From a checkpoint of a small mixture-of-experts model trained on Wikipedia: 160 squared ReLU neurons an expert.
Below are experts of layer 7 (counted from 0) of a mixture-of-experts language model. Rows are named router (the router's row for the expert) and show model dimensions 0-255. Each number is 500 + 40 x the weight over its row's rms, rounded and kept within 0 to 999. Numbers have three digits each.
After each expert's rows: a language model's description of what the expert responds to. This comes from a sample of Wikipedia text that the model never trained on.

# expert 19
router:532546520486475490569519496461487472530504510509507460505483505561503547452506452447573444456483453520508454388506506455478467516479491442421561570502511546471524492524521388494526494455506497550538551556562514501513582493506520438458496453500514544486479426515471545469493477487533439482451443465549543511533489484437523544517486500487530448529465566543464545490447474488525570508582464553480474457549462463516479501467521500528486476519499478524557462448491558500447526491494501577486546520555533531510477447488493490541516489509471468458525533638516534520384417498509452475456531518509548477508507460599562532480465449557493497496471522447446442439501525587501443510419528460484521496570454478469472500520552465483561516515535533480513581445446531468540440552491448
Leading "-" dashes that start infobox or taxonomy lines (Province, Genus, Mesoregion), plus line breaks, heading marks and list separators.

# expert 52
router:589495488459444490517507539417521454533536432468553439499543508502510502428472485507518412457497438496534461429455507420473498526494474484467544494488505525444429590547573471529471442439555448537510511551518497532542538553480577442458508496544540472546463433538473479475514537428536486458470524491540534524527515503423526544468451529473557466556514513490450505477481507439483527514516419565464440592565502535509463455474435516539451516535503484534498476420463520467457537541568455510468518507497551510508480500489493511499526487506487518514493526561510554428425469473521411557470499501438606538488514481481474463463500500510578514540500508523472498475464521511516457551477484474493513552558488453420464497604511517485524568484580511501509546443447508424492462524459495
Sentence subjects and linking words before a verb in biographies and histories, such as He, she, and, later, eventually, the comma before when.

# expert 6
router:568546502474477495567460545411581482527540465539507487531538611586533490401532455462507479451446493446527412454490567412520505571486484431453510536499556496520498572512512508538470473454545495526543491556573516525497563505530530505494468514542504480554474452550446565472494494466492460520406498487504487466563585512440548536545492597466560452576489549545554552456538501433470534505572491523438517538540467482541486503459491511538490491471475457514566465459472519522441507475517463549518494528484546508475486417421479467514530504515503494500459525547511542480439494455438507520459516448501540430509534486485542485446539470560544508481530533470527471457503500553561465488497462503500558508548506486448416506531545486496518521518564472459544519472479463422483470517482517
Nationality and rank adjectives in office titles such as Foreign, Soviet, Prime, plus and/& joining department or position names.

# expert 18
router:572506496485453555523494530456537460502516536568476471490508529538505563515483489532534482451406488471548458457472558454461538539490465449524475499483514546514496544560532477524493436435496473584532513577431452511568511466485547505453453568519522451545408450532465544496498505472539513427488490494535525561545576471470539535509481513486565452547491550526492506508526454466487544461541424563484507532484479514537490519508496519608497486521525450505489467467456561482528512450504500535515481507526570487583469516490494555531496521534415482514520537622543535515449474499480474535429556514508607513468459502557500481506440478570563518528461569415486435502502522546584505521478474453432513480543500443435498566478495510465482512472525452571516540489506505450516434550496430
Word pieces and initials inside club, stadium and player names in sports tables and career lists, such as Hansa, Shrewsbury, Ravenscraig.

# expert 32
router:563506550526445513544443519466551494487496478503528492581559556558508501472487450474444468492468458460571418477439539497512542529468507477440500563492554583508559537516562486536508494477549428506532522594503451496525598547477538451470541515524506495529484433541413576474526544453542463424477507485503509522548579463436556570485476523483561459544427574513574512499477453456478508537599485498439492560509496484559417543468498506548483495481479460573521430449469494547447515531518455503504496551528554482483519470442484525493566517486472445444480517530515525495478453509477498569444547467483516525504512462556519505476568484555544528498525529479526448442510564533497465492506461496484554533505511497491435494526551515449552527518542482458541483432461464424505435530496507
Abstract adjectives like political, social, cultural, religious, plus and, of, and word endings in descriptive prose, also infobox labels like Personal, Binomial.

# expert 12
router:547588486441482546501468566429499425479531477493470493553552580536491434478511448446532425511452531457537509407443512508468535456534481463498508529503534495464464539543563458554441465521573534525500484557557444507507505468522554425485471518486498456554438524534480540446482549495514504441507522512524535577524503488455496497509469505555516428542501551446544451499516467471512548590476517508408464521512440509536487543527536558519432500509482436530498473408461566559522480509538431487526538513520518576476495462496471470456533460523426544503480532635513508451439496523529484533503535504485550502483527429493490521527494496491555503496516540418488461460510498540508436542463532469486506516519536535468465509512494473422497514487552380478472567441496460463464429512485512
Short consonant-heavy pieces inside words or names, such as pl in airplane, ur in assurances, ri in subscripts, plus table scores.

# expert 63
router:552506545535453506555415526440542421510517432506495485559509556593499482477487435512538472453467468424502506434453539453509486486444458463513504527499503499462465573509576463516497480482560480476546459535556515521543472506469543471485487486502541506553459457555438523472509571507532447445489499470569515560537490476461554539536472508449490447533501528494546519505520465439450565501577483550435484535533446506524428491417485542562477520507495468521512430482507519466446490447476455519524532596527566552526525476505467501471536523535448452536516557589518515517402450440421480561475515473492587491485463510526536471495524454514575552530497531480496422460475517510552522559536524457482525510577508444472460465539505494439512515437528454498515545496459451414507479538496457
Single uppercase letters starting names or acronyms, such as T in Tajikistan, R in Rock, A in A major, and codes like RUS.

# expert 8
router:512511480459477473510420459462569470563468493470515496559558468559466551508513482449526468460462395472511423536467463500533499500532445521443508512494516522493494544570502434470517485457537513541477530520503487431500571501548589443469480483449503479493451492529423533484490519441556522461479493486534531531597547509422496509455454524478580454479417595531449506491507468495438564487543443545447488574537479522499476516475531461485455500462502473606521475399498527572529464508524479565524508524475541473531472477489450515510502535521461483480439490626503501462445432474489451531471538498562519469477544474588516436445501453523509484479505540484516531509528540525473453486557512480503532509545425470509481489477560473459508539531600487489551578480460525497465499559458483
Word pieces and accented bytes in infobox fields and taxonomy lists, such as Actinopterygii, Genus, Species, age, Apps, Density.

# expert 2
router:511501502493513488533447500470584501516483429495517529512566491533492499466487464466516495537485482420458452500513523424551514549465541445468523596471560463502464529537514420494517495466558483484563534561497454514522541445472550475540560482506502498498489447605475547461468533413508444436454523496521492556514504484435541518516476536503555489563435565484513450490539510420516611534567529514446544470494463504495480551416468496523455451512431440555484472484475520502476497440517463526511586567499528514520532492485448520447558495541474509478392487601519517488446468488454482579481538511414566471545512536491582537476506492500556482500498534451464474468493532477550499556584498526487576505525483462508440547562516473433499532458544476517499515471490527455480474564502473
Words in music, film and TV credits, such as screenplay, teleplay, vocals, guitar, bass, band, album, and genre names like thriller or lo-fi.

# expert 5
router:508548474515484475574462568471509475487522477560507460479548560615481490412447449491522467440479393477510509485516555413453504507507478471499493521467550513455510536562567426513491495407580521525543508512534469520523528519529559457468477514515503522525497517544445539491489521450536449447463477506539459506534527534495556539454465532453507413528468544490493500534485450377519560518450494546480520564524435525460445529458484487534461489477442454505521459396491514544489494470508455498499556514545522489509472465532478501498549493534443459512498483636567529468459473513483440516435530496484516565475530484486515467440537485533551490478545527489487435516489518500495410492497498477464527525567512445475477515585474540441523538528567469467465506470464424450487425522458443
First piece of a word split into pieces, often a single b, s, l, p or B, such as b|arn, b|oggy, F|letcher.

# expert 15
router:560502464496461515530436491433537433571518404547463484554546554512520556480529521486539496474456497457567433433497518472535498523504516457470491548480532507465499570534551508534431490480515435511553548554543548527486528458466527451471414539527502460496456426535444490464544523538477493525499464503531554528590504458413562580556457554496538436517466535499515476459500499517448507530565507541449474520500459478530476517462480510521502492541442479566509448476438483514462517499536458523504484527515559527525488502495427494510533463540433504424509581563485542498403472469453458540480488472545535464497490469530559469494558535490561538511552497449499429454515480515540477559496506544462545495609502484415501527518536487458558523507530462491548558451476476389494464533464447
Pipe separators and country codes or Spanish names in sports result tables, such as ITA, ESP, José, and the win/loss column pipes.

# expert 53
router:535570530483481526595423525425538429544489484532484497492537592578543515461464469531523459480463461441567500472492562457477513458442482462483537528470525501447485560561522425542461490499546430529475561547511530547526551519515541445423488498506515555526483499523448544536514496465494459506442464469573501537573529510438496520512459533476601388598507545535509555468523411450514534531531461526468429577555463483526494500508465533596472461558510513552540478486502529508435502485514481540503513476581537521508476506463487435474560506536496487457498541540526520459442476479475441520474548485475527523509513459561525497505492521454539524478474508486469468414503498517523437504464508456452554485565463481405459496499525497463543482500508488507494589425460516457489452515492481
Articles and possessives such as the, his, its, their, plus apostrophes and hyphens in names and list lines, like d'Erstein, O'Donnell.

# expert 33
router:520533523490476521550456525441476456532455486556500465532556529522552494484501514459486466485469501489481460452466561458548451468521453505505557531527561493508458582484588487569473479449526507559615513548559443489541578538448513440475474547501512468505509455513464536477514529461516464435463470520548558509518589521436530543538447507483539465569459516488520505523502503457446533510488511528402509461532443471528474521457510502492507548492477450538474480466433500482461537483523453588516538602511512500555503445418442496492550483540458504484482560552519559517465466458420498587417556444471502456534503458516526494431514503517550502516514547445520472426545537506542468509477512556456551522545499430484431522524561503481511571459535463515515546433479428433503468523453491
Biographical nouns for kin and roles such as father, wife, married, President, architect, footballer, often after his or a.

# expert 50
router:512527507463496509489437485443542457442471489517540427466569529478486516492443456475508423541472466501554498478464509538547516507527459429457500535510542516508540514487596491514457449450516560498502545585522527544552550520502538486491539492464545475520496406578450527430525554450521480442496518506529532564522547481399517534494450570478583415541522555494508467498501477433438568538550514601486468519515472504543483558494528476512504444526525457449476471463472514534498547491489502521520529567489546462579488512453500521507537522504449534436480526592531521461474474477486515521444553440443532451504486495508546476521512442536514529522446565444463446509491538516496491520460465541404540454566501449553450502530539482457525540548543492513474573367498502513468466518532487
Short word-internal pieces after an initial consonant, like -at, -est, -art, -unt, in words such as fretless, bartender, turtle, aesthetic.

# expert 29
router:543526524491487531469457514448540443498462463466511512474574506515459520455460439479507498516514460468567488452452527492580465488501499454424552542529561484480511530519514491487462466443566447528549542558622473508555540471484566446469502514490493546455510472523475544455510557469467471465493494487538550613539516493503486529455449531512549460554441515508550464508523493475499511480589468517456451529502459534417444542443515482538466468540459453524497476394451520556457485485536434506479435518524556503504476448479464426494521534549490461483500540567563509402464500485504476513438558441486502498542521513513524479485501557510510545475527522471527493489508549514535467515526416499494546522611440464476400437571547489446551574542508455444476554439490509475449484508518492
Stem pieces of Latinate words before suffixes like -ation or -ated, such as den|omin|ational, Loc|ations, observ|ations, plus coordinate-marker characters.

# expert 17
router:538555471530466461518440490466518419527494440518512474545535498574535504485511442480520438501480494527543487471509553468512491519487516466534502533432536496501476561524545440552486442429574444530556529558532460513493515473483489452436477564521497496554485483574443500477504495489484428466404490501521477557487529454389578517497460515543506469537481521516532496515500513442472552546510526577465495512463493517515427487428498489486498510479480463559512487493383484483488486462515502601534553529538523491466505471498455541493527486499436520478460522664521538491443511463455477544510548491465540462521498444523528471415544500537523475529508548443476486487481532530541463465472513494514556519507488514432463497535530521412494536540526425474481589451486444416435418552497440
Word-start pieces that are prefixes or begin with f, such as un, re, dis, conf, self-con|f|ident, un|pledged.

# expert 11
router:562517501486490509549472481453534442529505472510512462510497494506460509456490485490549490472459480434502422429465509435504434528529505428420508487445528495488506529597552457515479453496504500455542511603612505497509522485520500449412479532484539523486470478556453559501541471453525474451505452472536447529554560431490486514512474503488559456574449502523545547511529463480487526522567495563498465565478473488447445532461511563553479502487509441548546480369513554448467501522498478540494484509506563493520509482429478505513525570481470474534536517588464497469432502499509404502497548502460522462484453490584484488492557477499556451527522534489455473453493530499488457561485497532472531533552538500486457488601515514437491514478565413532500591468510493374503456525496505
Middle or final pieces of non-English names and words, often with accented letters, such as Rhe|ine, Comé|die, Buc|ure|ști.

# expert 7
router:559511520518459465557435547443532455521502435527547485512550548532519502423505414494491453476503432461559448501479556449532549494506460472463542566506551538461544533556574439518507419448574482505541502586529461515539586534535492466464493524453537466532458413563403491494498542466518538442465494485527570527524556496465533489487469547439531463554503558439549459506482462461461564507562509553447469559546456478506525516494453496555480492539465436522530452462479529491487500497497433593532559592502549507553503455502462516473555508505476518468476537537511552524440454529465483527452505486515546497503519498516547515472515528531558514509500524450505470439486475514539454525510492451476552542578515510443438514531529467460517571476549474480456538479454446436520434547491487
Commas, mostly after names, places and dates in running prose, also ")," ";" and dashes, e.g. "GmbH,", "In 1527,".

# expert 20
router:519555529495507485562455501480545436553498461479484503536561552474540493458538452515550453478454457454566418453504502399516466567469456457483536515442519512471510545526523460520505452460539435492539535577549454475520491504480471460460480549480498455485486474567480551501455554430513490491501484497586488552577543465472523547517451515502601453592481521474558543500520497429470507491540519591472473511523438451514480523453482515504515463500439395600513510432428538442476505456499441495465523529521551484484512500465445477481550482532438459457450562540445489476452478466414476580463529501504520487511525464513561478521503454509529501539537546427484439436473497539530476494548503527514522528528511446497446540560503478471487540479497433508544519481501460427486404527491479
Common English first names and the period after initials in person names, such as John, William, Larry, and E. or L.

# expert 16
router:540559515460434512562432484410550465497482452464472489508533573519514501517515449441514513490493417504548478403501512475532494495578453486491598539497492536483560551517504458473470498500513482581585509537531477491533501469457517474448500481438552515574479463558483507421547497465504470467476493542552528556474496531389467544528457586472511453539452503527480530481578507478513565496536470499486551539559464464501483457463541555490428533537500441536526493478457526521522485461539520539506466553518544517553459446492489532507572529499516508466447543585474491502461446461513424519466516460487521484454472493507545499498506456557620474500470538514552443447539510526470491504535489456520482503512500435464488487503510516413563554530534403488526532474417478412514449534507449
Short consonant-heavy word pieces inside rare names and technical words, such as Alzheimer, Chandigarh, stratigraphic, plus hyphens in compounds.

# expert 1
router:544480508494499541562484553475522510545504474490497483528589527547514522527484488495548495492432500540530476462501504454494508518481489457437469565473560493509502542558568479499490511495535497491582560538482495562503573482461498462526494544540530523579481382573439500472517518476503463469518515448546494526602598513484611538472421523458493467520454569480491443464475504442438514508496471496476471588499447481483459524496495459544502482481489422538531470384509502502473467473572438584475517554531537538539546472480456474517529514528467464506453557613512532451451466442464499545438553503524563534534515499519523521532492494539566575509540521458499494436489521453536485469496499550478545481588468447518459469582513420469491559517527516499476536482459493476462453506457478
Month names and "aged" in Born/Died infobox lines, plus non-Latin or accented byte tokens and coordinate symbols, e.g. May, aged, °.

# expert 61
router:528526465500458479491480502459531413505460469551501514522523526545507497424472434481544501462450407484514507450540457502511508444443545497417495531527519534508534565558632458492495478463556464470505534599485560550501521502540529450480494475501532512510502461542471527557504534489566484471474500452564529546586525455469529542461457545501553523547523581428474476540542525474456529481521513584426474535560472480498439526403490522503538465486459424563540440438521534516489531476559427524505537502520544506488457512465503485480535520506439494460519538550492523481434462508419495537475522495476518555473503499520537450470508510528559547555455495486514463446503522525533479551484486490497526503566480447460462521566492447485543515444579473497526546400447510537449425566442468
Measurement units after numbers, such as hPa, mm, km, mph, and pipes in numeric result or election tables.

# expert 28
router:540535543457475522618424509502549453522502483462481527519587544478544470485470475478479456464461435487500433493465520476536507518546458476521493585500484513450530546581512437528489459449572475529546496565598477512489495527480519495471537566502456526456449465585493576468542562473546522436500495459517512496541537499409458559479487548441536449541398513481477537459467459441492540538513478524459491515596526442562441480461531530489464534540475451515504447420424472500528541523529517569548515552496523557501539463468434561491555408516473503491479529542504547525443460499467477501491562487490558550529504495499551467487514432522557487546522471450516440447515517465489452501527460483470534542557489442488479519490536508486556539476508451504464544469467502460527472552524431
Middle or final pieces of South Asian and Slavic given names in film and sports tables, such as Satish, Ankush, Pavel, plus which, who, whom.

# expert 57
router:499524471461418479561482531490527450552506505540450534501561461603552489456502474471527450501483365521510487503505488514514504522487448487523482577483548549487562539508515516498510401481536505533483540528490495514470582491501556427458523473495490500536500431508419519549535464414569451458420501431516494513581552488472534493460474519534552466549497572507478510552500450499474539506515489531426432577585457515522432484468494497501459481506498454532531461408452558513450532494548496588577558491523555556515500522447451482485518564535470498485457538570481540463432474506488476511446560537497523454489543531517523518535509510569505528500481516499510515460468488567513492454553556496498524508528449527477478501450535473409508506481551474452506590394455476498487498489487515
Colons after infobox field labels like Order:, Infraorder:, Website:, and pipes or parentheses inside statistics tables.

# expert 30
router:503487497509443512551439510471578454521484460534480456514525569489494504469458445544501452412442453482516433498464496439503551531480477459514537580470512512445492553571556490582484478498532493478536502555536462493501508489510521456458538499504564473518506467546447589498449549506517518439441467489511523576578493491481473580497447529467508462582470534479508544465464517484479517476565455532416490557527455519510465510426531521523491489531441449503572522405459473498506502487509486538540494551506580514467510465465505509478530497505402475460425500624516518463486507480460495542381488480489512550461489499484570446413526501548497548552509578457521448521486544507515452555541509447421533547525506456465490513502491522446558568448496465540489536478432510471467504527464522
Pieces of Indian and South Asian personal and place names, such as Singh, Bh, Kh, Sriram, Rajapaksa, often in film credits.

# expert 24
router:527553518445462526592436513472560487494469449528550470534543544524486504439490400510563379472450457455552455468515529494514553499464493498484477551483517510497549560518609482521498505469581504488565556550504492522524502484493535491459472542540597534471486496545435530460520564468496471424482488476517522573564522484431513515518458540455508497523477559453534462504463478437474564555518495538461460531517436506528526529488453543583495476513485455556539480434494517538536509464499446529477533541485575498540464504474487529531570479507485440465444507641519517467499452506492426549473528488494548491481511511522579508456548496480519518487514535454529520500508586497477502498484514513486548507563468467488468501533577513454565551471516484457486594408501442503528440537474503
Opening or inner pieces of technical, Greek-derived words in science and taxonomy, such as Diplodus, psychrophilic, octosyllabic, sp.

# expert 0
router:575518494481465450560486512455523418520509413529502499562575541591481542460421475442463458485446396463551525488468516440507519527498482456479504526472551538479511567558565465536524446491549493547568516576590539529511550553445562429456474522495504459488477430535436537510484495501546457444497510443547497516530537495448527587527460528469552451526516547511505531470482467479442510523527518566497493540524515533572464464449477522528488487555450455568539472490452554497477504520577480520497509579545532505477477500478459511521553513494429470495470550549507530482452488511465466511441542487510541481517504461462568534470555474533573476545519520440476473427505519519550465531493523514512503553518495438486479537559531518459575514457506480477526543455394474455492414469524509
Numerals and quantity words before a counted noun, such as two, several, many, and digit groups in figures like 100,000 or .300.

# expert 22
router:532503527469465463529445519450493439499479480520493541508559541475492530426471469467537422476463471454521504433446529426548514551554513472524489526476510530495525501558496487569484405496518497473502522555591458484549492492482487529445508483521492455527520454574465495509538527498462492421470531484573549550610514475480485530501422572480540456557445509527580495466496517461445520514586462566438432513486457510509501522528470534538463536489489478550549476498462558468472502472532476520483538560543511492513496513491498546490549496529469453484441557653570513430461489534521445523390505521462508461553476435487560520456527498560528525529505556442484504476523499562579462568445518493489510481539472475496481465523546494467519548433574455553553528497505461458510463544456495
First syllables and inner pieces of European personal names and place names in credits and rosters, such as Gérard, Gerda, Berra, Wiesbaden.

# expert 40
router:572516550485506551526439553479501493481511424514481461496496544458537521458480471559519474444476430512475487432499504453505510482451482535464473545446484474480529565532550483521477476468560472554476555571567482491547506516520540475407558533501524472538462490523473560505455538500488468463452446464613468544545506502469455537481494533431542451594480527466525498487517490461535509509585481563476447507466481443533478482483478541533518506529470513536531427435465516495486548478491466559534550573563590470531493531466464533481570471493449463463472534609508489487403477533529479612511495525534495549512481488575453500466508474495568499518535474496447498499429545493558483529537510513471592474480540491451462509510514487442490555457542470547510581448477493427460481588465477
Inner syllables of Chinese, Korean and other transliterated names in tables and lists, such as Yimou, Keqiang, Minh, Daegu.

# expert 26
router:520543576509477512517469562442519431480521483467537520492541525603502565450438442494478482458469449499534484471488530458505513494518492493439585524504524557481528576578530482490502484456536503506540511597482495520580587508474518438484501534523518474517496468533440486476493491491494429419446508526503472547566575505488487529481448538492542467543430556476519526501519436475437488489520471513412497549526455471549450504462497476525459528514464486547495430446459531536405489519582458550500508504579526483493496509427416482499568489481463469429453527555530525488469410476479523574466535452496493509502558455527516526481494518499530525484476529468519460466436555540484501496500476541436547541529543418460485489562552528413557556435534504468563525446465448459522462540499502
Articles and evaluative adjectives after is, was or a in definitions and descriptions, such as known, large, popular, significant, major, natural.

# expert 51
router:553501518501466497569438531444588464485458445523510482511521529579532536435452449461476457463402454464484437445517531476523556566465495427475532585451573518498509541568571427526509475468578459476550529559541468535530595491526548418452495541532505508515451471523470551477491542489499419449469505457546508498573521505443518561506418552460543408578486529511513500518555507466492523513537499535455477561532464471513483529488548526546474480519493493546491452455492525509472505468564444547516505528569545531480492483449528464499546480563493481508494554513525525464489454526451466517467531506454540473496471472502576483470543465475528532525542515478483411426451496511556459506485535450469500529561460451483441544522533521461542553535520473476499574481457536466472434530488463
The, and, a, his, their, its after prepositions like of, in, to, as in Official Harpist to the Prince.

# expert 37
router:575534516526496537577405554464535426522496466496452468514557525517506500465426378486504443471472491466537474465466526431524530484457494460512506555466516527477530552573521486566498455434537480541551507523571498494531507518487559414466502537506551493499450462484474512485496557418509492420463475493526518567585550470436507531531438559443548491531493535472512507535505434429482535511547466540473468524509463524510494516458516494506460485496487469557471456431467544496473513491546422530493516574484530512529479476436453504518519525525445471506458549606453563471472443448471391533453492522480513536522539507530562521424520468543542555492462582499493479483494553528517484552472503491464513504542490480491459529527525482409541590457529464512503528440466496411485440496495509
Middle pieces of unusual foreign names and words, such as Mantasoa, Valmonte, Navatek, plus month names and stray encoding bytes.

# expert 49
router:546521485483494503586465528466499461516525485526475554543520571548510534449490497505502507466443455425520434454455537421508504591491533423553538517507530548495485566512546476574470456462483449568498490540490479535574540479519515489482503498510477505479412416553511467496518523496495437415501533515567559542606523464486569502499441506460549420554530515534549485505523508440457524470541422584472472518521483524536520539463512521502500437487421442525519477438438546491447532488549503535485530509548579541551494524530487540516538501544450477465473509644514485440476517513498462542431526487510549498524524485502546473483460522522522551560483503485491457486509503567547486466483506485479555547572527450430502491513552496444512515443547473578501543497480468448511431459487459
First piece of place and person names, especially British ones, such as United, New, U of UEFA, Mill of Millwall.

# expert 42
router:562515501496435507542456579424501463495495380473525491492485551528498521437508460484504512464480429440541465444501513423488478476504520465526499592495566513465479524552585434544521471473505438479547519548558459517498540523475523471514492526474505529495437452499490524509476501479517486469493494523492543504502531497506534530488441557453577485528508538449496538494475446376450513481497490505415484499518485488489521557401499560506465485549438441533537473440495537494468509465538461522491506519512534589510474465488509512490598515569402449523481533585532521493467470511545425593491511538516524459481504461515554490524527482546557544535499513441497444463424503524551495490509521461431489529550529451442464480529513459456464569527523429494535543419443435454518437482485439
Compass words and street terms in place names such as West, Park, Avenue, plus line breaks before indented list dashes.

# expert 39
router:561504500491491508535484524486532473500521492496522466517545486579486504454467470508561470487452459484508479480472558457506471544525463461510488563470520508458494518569546442578530484489484477525549555584505504523569553529468504482437453475470516472530505446544445507433484459485525414431438485508506522557509565537446571547499444557504552414532492551484561534502496486443469547438544457535445471519490464508483489531463525520540523434530449454547566473439481548495523550422540488524555562502508570526519463479463437565438546509497442490472534525555499552531488413496483497566423514493477564496498527502544541506459515424548584522513433548492491465458465553516579437502492533566390496473483519442422489486511556505475505519493518491481472545445468476448508410524486481
Directional or descriptive first elements of compounds and names, such as back(yard), down(time), north(western), inter, Red, short, water.

# expert 10
router:568546485495426469530421545469556447539499457472483498497517505532535528416464449453462454467472475450525489485476536499562469532475493477481499554433581571444512540581558477557508456504536463540592501596509444510590540530475489448490469535565514502525463449540439529449488523441540473423469538453567506545518565489383526566515399533492550465525510554455536549559504447466507562509526437520395502509501462479535465541489495492534453508561474456524471453461499500518436509521541493527511547547477587521497492483446472489481554498497461454472461564551458546516435485455483420509457474504480530520506512473501539514463499503505509527500505588483473476454486535557503479545495495519493533519571507507453453531529521469473509517450483459479513554426476509442497474513503461
Opening quotation marks before song or film titles in track lists and tables, plus tokens right after line breaks or pipes, and plot-summary names.